Experts of a small language model: a shared expert of 64 neurons.
Below are experts of layer 3 (counted from 0) of a mixture-of-experts language model. Rows are named router (the router's row for the expert), down (a neuron's output weights, with its number) and show model dimensions 0-95. Each number is 128 + 32 x the weight over its row's rms, rounded and kept within 0 to 255. Numbers have three digits each.
After each expert's rows: a language model's description of what the expert responds to. This comes from a sample of Wikipedia text that the model never trained on.

# expert 22
router:175162131147078180098139114050145249090159099071178158097096143083102098151104134113133129147109150153136096100098135175168152131079125136110108168130192134097148140130118168135160158166138097122102133113109095112131063135121174135120097084091118144125134151146119121173175078094124169139
down0:160134136157098085109147136144125155156091182136150163173112094131183112166108139151150153140145110128121092152144052136062154086114169111114233109109120220110135106115082134121128114145108119066117098114149132167079105098120109078115112145152144083148200163127135114157122167092155115186
down1:198105082181156102161160131173088145094158177106098064091121126133116107183136136099123115101127085106132088140115095193074180119129104114149143083116083107112182085139111117138099084122086119105157103108128122110122106159138107098152119122130119107117207134113037080158114157128180071119
First capitalized piece of a place, person or taxon name, often after of or and, such as Sul, Co-ast, Bre-uning, Sh-amrock.

# expert 43
router:133109195099082127149128129154163141105177088171160154107058131133105177119105126147126070106089064103128127127138083228140152156076125174164120173127202126142122112109105124121140104157115135135137108144116116115132124098161169133126105062097116128127190119167135123186183067113096083137
down1:091087119172122103142127240173115143133095119139142139126100102093153123148154156143170136161084123111175110095168130102080127114162098121162173066153109149127150126130122133070119147156206211077163114160112120111103078152123128105127137165086143056086133153143135144058107111135134100120
down2:129106066130188161154147064126124141177153082114079081166135164172178143152136146101111093132163100111181193133150138124119104195135105132175148160078124098139133151154099141151089158085136133164124064174078088104076072138102123140130145082162142127156173156148129086113115159177118153146
Function words before a noun phrase, mainly of after series, position, many, plus the, a, by, with, during.

# expert 51
router:143101072125116123070090083086102134150160058103156118089065131106078149135069143092150054169089114132140109144092049146140115193124094136118094180115148111087086138118129145106143089142101089092130127108100170149089114102160174115126143062152136118112134096100167129148167146121147082090
down1:034147125174144091075148088135094146074137091136121168120161095174087166141104094114131153167148115130092181105154176072121132099133160137165108157104143184142049174202136101134069100111113096110090156114131127102117182099120146076151112122121134138124125125100129085093148123194142129147
down2:133113125124169119136141105112141136114083153120100066086124175102127154166120141141142106172124155157146123094092055128096081112118130123129147120189172131105108102099138130141192076054068094135158083140160087127082102168165120078114219107091144093102182143095131171138073094128160133119
Opening parentheses after a name or term, introducing abbreviations, dates or notes, as in "(HSDA)", "(1958)", "(1 seat)", plus some commas.

# expert 11
router:159110150137133130118147093069145131152165121155162159129062091146120133132110124170117142050158067115169096068134105176171117143131096179131132113086177124129142124169124162117151121112107137102157159147107123201100130067139178125078081078142093109153117123151151119176207129133095057093
down0:125116128149152117167105094181125097117207103144191131192129164100129066110143110135167077079123134152057160117113102148124111130153160105141117094146142145194124174115104109144117160122136070106043137127155118181162143092161077085104097187172091083131109119184123115095128117151115115134
down1:118114095180141178129127147190082074169153137117113116095144189070159100156132121165161127087146075144203165074109145114099118111121148101124096140117185135142149155121061104110094125128130200138117068171103157104120145119108193112112168106164094119100084135139116086099099103155190130150
Articles and modifier adjectives inside noun phrases after prepositions, such as the, a, previous, former, original, consecutive, new.

# expert 52
router:185121143142152115090086079104087150211126108134137163063107094115094124204104123157156104165146139141170116161063120168122117109114121134147155117080107089130115121123115097145142136151137148132169104115133129159104085052153176098101094104128094142054130121121161137197187098077097098169
down1:147141130168162130094060118165143171157128104057139202166184129120103112116121148157189124070160130108088153046124103156104170066138129086136152137152145127110130083145133157128134134109154089144162128119196187122110173127186098084111140162112199091121115158115157120134137129113147084157
down2:184118121156104152076094148128080154145082091221133149120153088161089130166192158152129154068114105062146134170112158128107117119141137073119113086170097138142164101195098091143090091157116147138184176074125081157146149187127106107112110143123138132141117133121144134112114097081183121166
Pipes, parentheses, minus signs and digits inside numeric tables and climate or demographic data, such as 6.0 (42.8), | 0 |, −0.37.

# expert 2
router:134126044105165156073157114120140145144189136138147159129128158079084185157127117095171104148159116136166120139146127150170130093095115166130095159113139136129083083147154167103104143117124139070147207093095128150160105073146151194163095102118096112112155195104175143185170080108163103134
down0:177107065125128155099156089119079126094143192090148108148183107183171149107200099113139195166158118134123089111126167126189116148181153124163137121135112111133125186147164163079112147133126159127139217119136114152188133081077133151136080109079091119129110131097155154154154139089124142104
down1:119087072133128104102130183141056157105144150073206085085132109198151137154126090101130202150098097095111125103093103112127113130093129103105113123092109106148116109156220110146145126111125085110134193105108081127122109138126147104122156110155173096146114140140144117119207200085115107154
Final pieces of non-English names and words, often vowel endings, such as Ulderic-o, Unakk-u, Cerc-le, Battut-ah.

# expert 59
router:179172104172123106075132071130085143177157091095149149107114082094117121178093141128138102088179150165182161089080096144110122109073103138107150149121137155097136071154119147113143147165078126122124115117154123144128065114157205141133081070113114105110125142120179154194193138073139116147
down0:147174168176106103168105130147110130171160109123164096118161110151117132144191140136126108088126072157121130128078186167095180140152139064117065141200088122072169164129170115082127103102134168150149154134162174131142133118132131180121165099136103106150085122177088105111097190097106063109
down1:139118140146124104110079135155126123163116095112102023149134134112179068169173162094061163149118101128062164105179088143139110101143106127120122122139152216112077054108104091108135101127133142179145084139169059101107120123139145173135108098151119160138126096128126108157141075093129162150
Numbers, pipes and short entries filling cells in sports, statistics and astronomy tables, such as 0 |, Chevrolet |, 5,650.

# expert 54
router:111146063142117121073139069128141108162143127137110161123088177068064110149066153128158093139132200126144132159096100135101141115094139163094122149117092158169117108161144177110197143121173068109122168106110146157106106127206159125117095084119090129141165177145186077140149130087122088114
down0:197207143171088155174147156190145150138153197147187144137180161121100086144147112165136120117110137140105110158089142088111158161126150178130123101153072142170063162124120133083081133168079183093109095115130114139128091089133119113157095138144146159153130134124168119179159125054157129141
down1:117155100155121192110082145100090096167162135169138081081103132109156137158146118147131094170100080092099122155100092100078079145138031108071104177109070141151129137114137104157096124160172139147142153136119133175084140127110102127141154135149160121189127068128120185157185132135189114176
Punctuation after names in tables and biographical lists: pipes, commas, opening parentheses before born, colons after Died.

# expert 39
router:179146147109169168126104112081144211107116080139131131129080163109062153176109144102165120142140098104136134145094062174147100106157130157142128123119109147119109099121081188129144084132138157061136163116122153129159116120160200172137147070194063154177133150125172073131113128124121077111
down0:157128141101146092078137139126121128150119150138065120150093171101119155088089117110125079114195101166109174148159124169194140151112111097086128079132132157070103201193143166127123164183138099158101103128127160131157136140167123143136159138122102203178079077137152170189100137155149129083
down1:086141154199131152171101131156097106104116092131154160161080122120099069137149171129143114136118080176111180124137060098096123170105094162146107145116093087183083088131168143104140136129077156155135125099137141168065202135110083114125131161113137156144109134173120075070153114119094141049
Sentence-opening words and adverbs right after a subject, in narrative prose: This, It, They, also, then, later, finally, again.

# expert 55
router:137105076126186114141184098105170132118181140101156155109105185093114171177096100136155115089133080152109139144095120162231069117130149157120080141170153091117116107124156124055148118132116136082127176087105118165131115058173124166171120112147094077130139146139176156161138119101141090137
down1:117144138100123154154083090135151130156127142140133147175135128079086095203082124144230125159112143124148140143129111150130101082149122126079108142133163133156128088085139138176162083154125138143088102118137161076138027137136105138080161170176111153159143152163074110076110152104139113206
down2:175128137169122084095118089159116160166160157160119139171137182159118149124104121103129102144131187121124142117111107091082134099125112070153144105092141156124161083066114108195083123125113092139133080156158120110142123185217123132123176109147101124096133176125103142131036155170171085064
Final pieces of a word that close it before a space, such as -ing, -like, -and, -at, -per, in ordinary prose.

# expert 14
router:150136089142120097078122116087085156142205093088183148079077104106111133133051150096198049182119091127120151137080115147132116177124107128110102136098143076097165151152118147136142113115144117133100169144084164129122111076178171136113134096169126082114127118115161139178184146139106072138
down1:150160127138161137110143125094123109185131066150116078088149140108131124113101202110102173090115141119109134089099090140085162141128077114104126147100161118092133141147090112139064064144166128126139126117186152135116162120137130072119183125250082130121125194073096146175116129134115085116
down2:083145091131163187213102140096110122102116131060096093106121100102155123173160207122196124105133175160154157139167143129088122161155105184157075089111136129092194109149175131140168170107149179078084147118139134153112149122128162136118107179095141077116138119110120146086122121161146090112
Opening parentheses after names or titles, introducing birth dates, years, translations or details, such as Kutwa (born 1945); sometimes brackets or apostrophes.

# expert 5
router:159110159155169107089085101099111179110156141142161149118103145139064144163110161153176084161145061149159135103143125172115093104152111189112108108100134154139073116119111170130127177124144114045122163096118111077152090082150203168115149074121061100132076146138165100140130139131086085120
down0:123128079164133122077144103173170174154088158127152122112181161134148146106144134113141102105141134144126069128131098100161131113142134126171152095101165117131116015178107136165063187092088127080088077114159082052120158147143116133096142114107080159159077145153110141114127086137089109082
down1:064084157099139149096169116155140000065123129128135135167133121117116118127133111105141111086141079123123109162138126115182160122062159111123131082120148101113065090175107132135140180155167054175092155161141086142156174165109163130102160155129116150103122101130075089147103122120120095131
Words opening a new clause or sentence after a comma or period, such as which, It, This, but, who, plus year prefixes like 201, 197.

# expert 0
router:186153129111100118042131138049109156154180113139179154129111118119106129149096114143142150127136166074108083098130116188117162102108092173137126148086180157104111127113112137132150108172154108121134123117108128162134021128161187138141090116073100152093141159173149143155201103123099180122
down0:153110109147102061148121173132084176167105134143085101172186079127123162145131116132184083147141181121111099190159055074079155076077152124117177152158121117105147108122130134091149102091118111103112118159145116165144130147121098060079092135180096127142133159154139117151131143068191163133
down1:152115154139143099105102159104134085157128138129084129059064089158142109102139109121072102119121115131118099139107116135144125184137145090185130105081143146138177151124115109100069141087175094172169122197154111182120180095100080060123104115180125142104095144098073163175124107124094086062
Opening word or piece of multiword place names after in/of/from, such as New (York), Los (Angeles), North (Carolina), Hong, Sri.

# expert 60
router:150135135079098145125181100122128200148185082103123146100117165159105131170080100180125069127158130119093190139159106168133131138106132176147153148138050094175135181154134147143144107169090088102181136127093180166126046115151157156108122079149113134104133150156169119165172099127105091123
down0:103105156132131148136207168103150141171165158099151143113156083129119106165160085106166146092135089107142178105118172146135145158165130053174166141126161163078106158154090116093087134121174148124159124145086142090121146129100148177107129152161113109094176172178151141191134115085212160177
down1:092148166100172136124124216112157104074155135090118130107129158063106136165151124087189140167118152111182162142171112069189103141211111105197146111132146131115137124124124121142116153114145144129126148177164167131164124109181111176099187152115148141145103096181096158119165198115144131128
Middle syllables inside longer common words after the first piece, like op-pres-sive, Em-ploy-ees, g-ast-roenterologist, gam-bl-ing.

# expert 58
router:166170135139074158086113096059119223146119093079165146071073101092085111168118111102106105117173152129130111119103118168168145149071136144117120158133165116141140111142120178149161147169140138090116149162131110095144058116156154154124087057098124102184144178120138084163146075110124130106
down0:134117179063131111113110166125132103144091060091181132154212085123136135145188120145197107182172209108122132162190153072112136125144120206123142099126075110105102130116126080140091113109177132116171084113110159123150152073093138160117157134114129169142160150144138132118139149105138155137
down1:105138213096117108098113141106170089139124087086127148162150133092109082125045125071132065135148168112112150131061110119134130093115075123118112149103157157139074127110090162174112165135211108169142085123102130136110138153119102160153144130148108083084171096201153080095122100159132154112
Initial pieces of personal names, often after a first name or in credits and infoboxes, such as P-ankaj, Go-esling, Sund-araraman, Mu-th-aiah.

# expert 29
router:161095092121103150083111096077163170190156089076143165071098123099104155135082114110137115166136094149164089138061142176153126145114145116124116175097172111136089101077169148139143106134143118133138125153111094121129048126145206154131106124099108106118165175165172094188188100121122158170
down1:085094122114142121109110139132067153144079134064154122094113122098126140106146099123092148102149120178174120194064074169080092154142223124152184111112129127119112083130161110128149100112078121121133144191171120123112133167109142114217096137129128087102113116149188102139144096089152183124
down2:092141126135151133115117147165099136097107144202114115063187119171118144065113174158094100147121093074138127148153135134104142156105134148149126127103026156185147047193158128146139120151188163129154160135128141076064112142138134142125155117108110090126178138125163162096087168137175135160
Single capital letters or capital pairs starting names, acronyms and abbreviations after a parenthesis, quote or the, such as UCLA, Baghdad, B.A., ACO.

# expert 12
router:170130084124116133119120116069116202144135065138135175136073104101103111149071151164137110139135157146180121106072111146175078192121176121149143120092148165101113151142130177126121093112136075081153102147089112099111056139125203132157071110121089157107165155146157108151190113102097140142
down0:112108131104125141086078137171067088080091118169139196148153112105153138139120091113119151114110167099154166169115120095142125145139165173192118103116177128135097137140159110118079165212172040140103197134117143087120136161167110165173145117125093122122146170105123110132075071162147119092
down1:122112163184137138163159134139119148109151144111224114112142148107099106118153123101156096112128166181133089125071090141129136126139174168136117130149131192180145107089174120135159120078193207126157093135099106170079094141155063128177131120122119110200109119113149117090205146130118090153
First letter or opening piece of an ordinary word split into pieces, often after the, a, or a hyphen, like W-alled, Th-at, h-ot.

# expert 50
router:140158060126163152102143117123131155172215149140128163125129128091099234150131070100153098121156132133146100149126163148157124093126139157122121139100111116147127076149119158110110123123117116056132176103137136171135082103138163146113095121105120122121153235090211133158174117093136089158
down0:129151151188100134116090132152158152179151155143159123123131123153113115102140124116144095164124137105119079071155150125097177090143129087104166039175078167148101057135096120155133135117153167140150127208162164108102066117206174144125095103139136103147133188170100190146131124117145095154
down1:221088155173126144170146209143141082087126120112168143123123112114089075135142132137063119130164103138129100147148144091107145156094118117153118099100110172105213083107099055145072137137098153117151165166119109107128148152136164099180112150192132092134174125151107127185102136124178133128
Word endings right after a capital letter in proper names and titles, such as P-ope, Targ-a, Gu-ide, Tribu-te, T-ala.

# expert 27
router:111080102165082194113186140101094255153143093117136153143098144135111160138074096148119112079095088115136145111132134162195128113158096167145142108119117133130108152104103144140121131108149095100120150130141114169124029114139173158105089120150122106133073110109161155170171145119143104123
down0:106093134131078120114065143125104118097125134132174111169146069189152140151106150156143087154172094095090105136075124097092100087129177101074109099155140109130111153154091151128147126137165092174080212061103075134124099127091149133154128157095176114165115178083163131105123085113089187125
down1:178158099127121120171100125057092197112179112126173073138138140177151049137171142135126142121167158114116097120116125152058102143087153082136117171087110069155186191136157153134140152131127171164125087124120159105105156116130152089075171115127132129158133135115127177066183160117155128127
Word pieces inside rare surnames, place names and uncommon words, such as ow, ob, her, und, ou, as in "D-ob-reștilor", "G-und-lock".

# expert 19
router:124123118136104102135130122077127136130189061107139116139107127115052135149109154096195104108150103120151154157100109168160114164163113118104138135086127157109128122093140156117135122187086144088127109115157134169121019088151138083118089070149064084129127177144132126173188162126122044133
down0:158140135159126140203148140102163129184170153130119167091167113139149146130097134098135137105134139092136082117173134138171149138155126119154133132102142123120161135138163100110068112111129181104124157130107094112130066120062090155104103178157118134083158178219157088146123173041190072092
down1:118118165162104160088184071112180137145138055125142130150152109182093144151122159064140102126143141123123074147085157084151087210159087129124135184164148148126156178090138141139081188177120126123138147158151143104135082143159122176133065149116169109182095109121109120112126071157086116115
Middle or closing stem pieces of common nouns split into fragments, such as Ass-embly, Gu-itar, sup-port, Br-end-a, Ar-till-ery.